Weights of a small mixture-of-experts language model, trained from scratch on English Wikipedia.
Size: 12 layers, width 320, vocabulary 8192, 53.8M parameters.
Below are experts of layer 4 (counted from 0) of a mixture-of-experts language model. Rows are named up (a neuron's input weights, with its number) and show model dimensions 280-319. Each number is 200 + 40 x the weight over its row's rms, rounded and kept within 0 to 999.
Before each expert's rows: "gets" lists some tokens that make up at least twice as much of what it gets as of all text. This comes from a sample of Wikipedia text that the model never trained on. Tokens count by the router's weight.

# expert 14
gets: " of", " for", "%", " part", " number", " one"
up0,184,206,60,192,260,179,189,115,194,177,247,227,258,170,234,150,180,122,235,198,160,212,222,201,216,169,243,150,256,192,152,176,143,262,224,234,154,185,87,168
up1,157,228,212,249,173,184,160,220,102,243,139,225,150,158,257,177,105,207,171,151,190,232,152,155,244,164,152,156,136,212,264,263,186,164,206,226,261,211,106,208

# expert 11
gets: " and", ",", "e", "ly", "d", "ic"
up0,242,225,135,172,185,161,193,169,213,206,209,288,188,193,202,218,138,209,241,175,152,153,255,209,253,202,215,243,295,144,272,186,198,249,197,144,176,182,247,192
up1,234,179,216,186,192,248,173,215,199,242,214,186,205,179,234,222,74,194,238,206,191,213,274,155,187,203,196,280,209,251,216,190,257,189,204,268,158,198,263,135

# expert 7
gets: ",", ".", ")", " and", " which", "\""
up0,297,194,238,165,130,224,243,185,274,252,186,164,179,202,210,193,180,205,162,245,200,219,202,164,172,167,215,186,279,178,163,256,236,187,157,225,237,198,152,137
up1,272,181,219,113,209,93,92,230,157,195,207,198,239,212,164,236,175,215,127,186,200,227,265,218,273,187,159,158,102,162,236,226,216,241,208,196,220,210,246,164

# expert 3
gets: "1", "7", "2", "6", "8", "9"
up0,201,178,190,261,191,171,256,241,274,251,218,171,220,284,114,209,146,171,244,187,255,203,166,125,158,189,259,222,162,252,168,168,146,240,250,169,210,197,255,233
up1,218,211,171,285,236,214,261,163,159,155,195,238,201,139,279,149,194,169,185,255,241,154,252,209,230,236,275,220,220,255,224,238,175,187,222,239,212,194,221,174

# expert 18
gets: "0", " \"", "\\", " $", " “", " ["
up0,259,166,134,150,120,219,155,133,220,189,201,228,148,240,225,179,234,211,112,174,218,256,239,213,153,212,182,215,220,232,211,192,190,208,146,191,196,218,220,177
up1,190,168,269,179,104,208,224,201,229,97,208,212,227,189,291,168,237,245,259,261,261,221,174,220,215,84,188,190,139,241,174,264,154,173,205,165,188,215,268,173

# expert 21
gets: "s", "ton", "ing", "es", "ley", "ed"
up0,176,220,288,177,171,188,220,167,209,267,220,180,185,183,140,203,215,156,124,189,223,213,136,241,162,234,200,158,256,221,251,224,193,191,215,217,174,179,219,135
up1,125,178,127,117,196,247,187,151,261,161,152,195,217,90,195,250,154,116,177,170,135,195,214,154,250,258,205,215,204,298,227,223,206,264,212,135,259,147,132,211

# expert 19
gets: " to", " with", " from", " by", " was", " that"
up0,181,228,252,218,218,206,239,228,221,128,224,190,174,211,220,114,291,187,266,280,126,207,253,225,218,161,184,236,247,223,200,145,262,267,183,259,185,245,231,274
up1,188,207,208,231,152,261,228,208,222,225,287,228,228,203,190,227,206,257,176,184,185,205,171,139,223,190,137,197,179,222,243,187,169,189,216,203,186,183,306,198

# expert 17
gets: "\n", "-", "==", "–", "===", " =="
up0,148,174,153,116,202,208,206,231,158,161,200,191,150,204,214,210,197,229,245,209,158,209,150,178,188,223,178,167,189,187,208,167,121,266,180,159,191,227,208,130
up1,163,192,184,160,257,204,183,226,182,218,223,189,192,293,205,229,145,182,146,222,226,242,124,181,230,260,206,189,152,151,173,207,162,150,157,151,164,216,280,248

# expert 15
gets: " a", "'", " as", "s", " an", " the"
up0,171,195,146,262,160,156,227,216,155,212,198,193,156,248,197,279,126,235,173,173,180,176,187,208,184,249,215,167,195,166,131,192,240,195,188,202,247,151,120,188
up1,196,173,143,161,193,107,272,156,214,153,237,181,196,236,268,233,222,242,169,181,197,180,221,177,128,230,211,211,177,199,234,160,190,168,235,212,250,208,216,133

# expert 5
gets: "2", "3", "4", "5", "6", "7"
up0,243,230,140,152,214,212,98,264,213,216,171,191,290,164,248,206,163,222,199,206,154,234,242,183,240,195,177,187,139,254,158,185,239,313,274,165,197,235,275,185
up1,192,204,230,167,235,205,196,187,236,203,190,192,138,145,171,197,219,179,74,165,145,153,184,170,250,164,198,180,184,229,163,211,219,254,224,164,142,259,233,243

# expert 23
gets: " |", " ", ";", " m", "%", " km"
up0,55,167,162,168,161,155,210,159,150,128,146,230,147,251,146,173,251,217,281,184,192,213,211,220,162,152,154,270,237,213,216,262,202,184,188,256,154,213,330,271
up1,175,184,227,231,210,194,132,210,252,158,182,167,176,237,138,252,225,227,222,133,186,282,266,157,162,193,195,199,125,242,202,195,150,108,212,145,166,189,149,94

# expert 20
gets: "o", "or", "on", "u", "id", "in"
up0,139,218,214,194,223,221,195,211,249,195,197,230,170,187,249,227,201,163,227,143,215,185,206,226,166,204,211,219,196,241,175,173,202,198,202,253,197,195,190,248
up1,197,191,136,237,194,230,225,213,206,225,270,123,159,184,178,181,159,215,176,166,136,168,150,234,224,207,233,168,184,189,242,211,184,248,166,222,228,252,145,199

# expert 22
gets: "s", " (", "y", ".", " It", "S"
up0,184,245,166,215,161,195,244,171,256,269,233,159,190,194,122,178,240,138,133,185,229,217,306,129,182,183,215,290,152,144,235,211,242,208,251,169,247,194,192,164
up1,222,260,167,136,234,198,214,222,209,177,272,209,206,155,241,187,191,209,129,134,188,202,168,247,226,168,165,186,177,283,128,179,160,243,223,226,195,198,278,193

# expert 2
gets: ":", " |", ";", " –", " —", " /"
up0,239,267,157,219,174,174,165,213,207,213,217,202,179,213,186,201,158,221,145,203,235,260,166,170,241,230,222,234,176,246,184,217,236,221,194,172,265,216,268,204
up1,186,248,177,292,184,208,200,203,165,128,249,204,137,200,237,233,261,185,239,158,241,178,235,232,195,120,196,175,132,197,152,172,221,222,165,268,185,174,224,177

# expert 13
gets: "f", "ed", "-", " F", " Born", "F"
up0,200,140,131,259,188,200,195,215,170,205,286,205,205,210,164,169,224,153,188,306,162,221,225,191,172,177,345,185,200,132,215,200,188,174,155,170,197,201,157,298
up1,231,198,260,213,185,234,220,242,155,161,181,230,206,239,202,170,150,187,156,177,159,191,221,224,173,163,127,168,169,202,228,199,198,182,187,208,233,184,191,191

# expert 12
gets: "st", "p", "ter", "a", "ci", "ri"
up0,252,192,185,220,243,227,211,215,233,166,215,286,235,228,202,165,249,188,187,188,100,145,167,168,222,222,182,252,151,120,148,191,160,161,180,177,158,198,157,178
up1,219,206,211,225,229,106,130,205,292,170,196,156,173,214,218,252,244,168,227,198,238,230,232,236,267,211,249,198,237,140,168,226,152,257,78,256,175,252,232,134

# expert 4
gets: "E", "D", "T", "N", "A", "C"
up0,198,127,216,250,146,176,162,190,209,174,236,199,185,236,199,101,217,154,190,187,288,144,169,210,91,162,256,144,132,225,189,216,263,221,212,208,151,169,261,222
up1,194,178,246,242,170,147,154,224,206,257,198,204,185,228,124,147,185,206,78,225,144,143,192,229,188,234,219,279,189,191,234,224,248,236,239,176,179,233,226,167

# expert 9
gets: "|", " the", " |", " on", " in", "-"
up0,177,93,192,180,164,182,226,127,166,124,185,223,175,224,229,199,173,281,271,132,171,182,260,192,201,207,94,182,234,211,185,203,232,113,171,251,137,167,99,130
up1,210,226,236,215,242,166,253,194,154,232,272,222,175,240,164,177,334,202,184,118,178,246,153,155,275,168,248,206,202,249,279,150,221,122,191,183,239,186,206,169

# expert 10
gets: "n", "g", " S", "ur", " Pa", "an"
up0,127,172,235,199,202,173,235,253,190,222,247,240,189,252,167,49,191,139,225,137,204,168,251,162,202,177,167,212,217,174,240,255,204,185,160,237,163,179,212,189
up1,123,200,216,185,181,193,203,192,262,183,156,185,226,188,180,214,213,174,240,193,205,195,135,281,217,162,201,204,231,229,181,292,200,185,228,151,164,225,191,117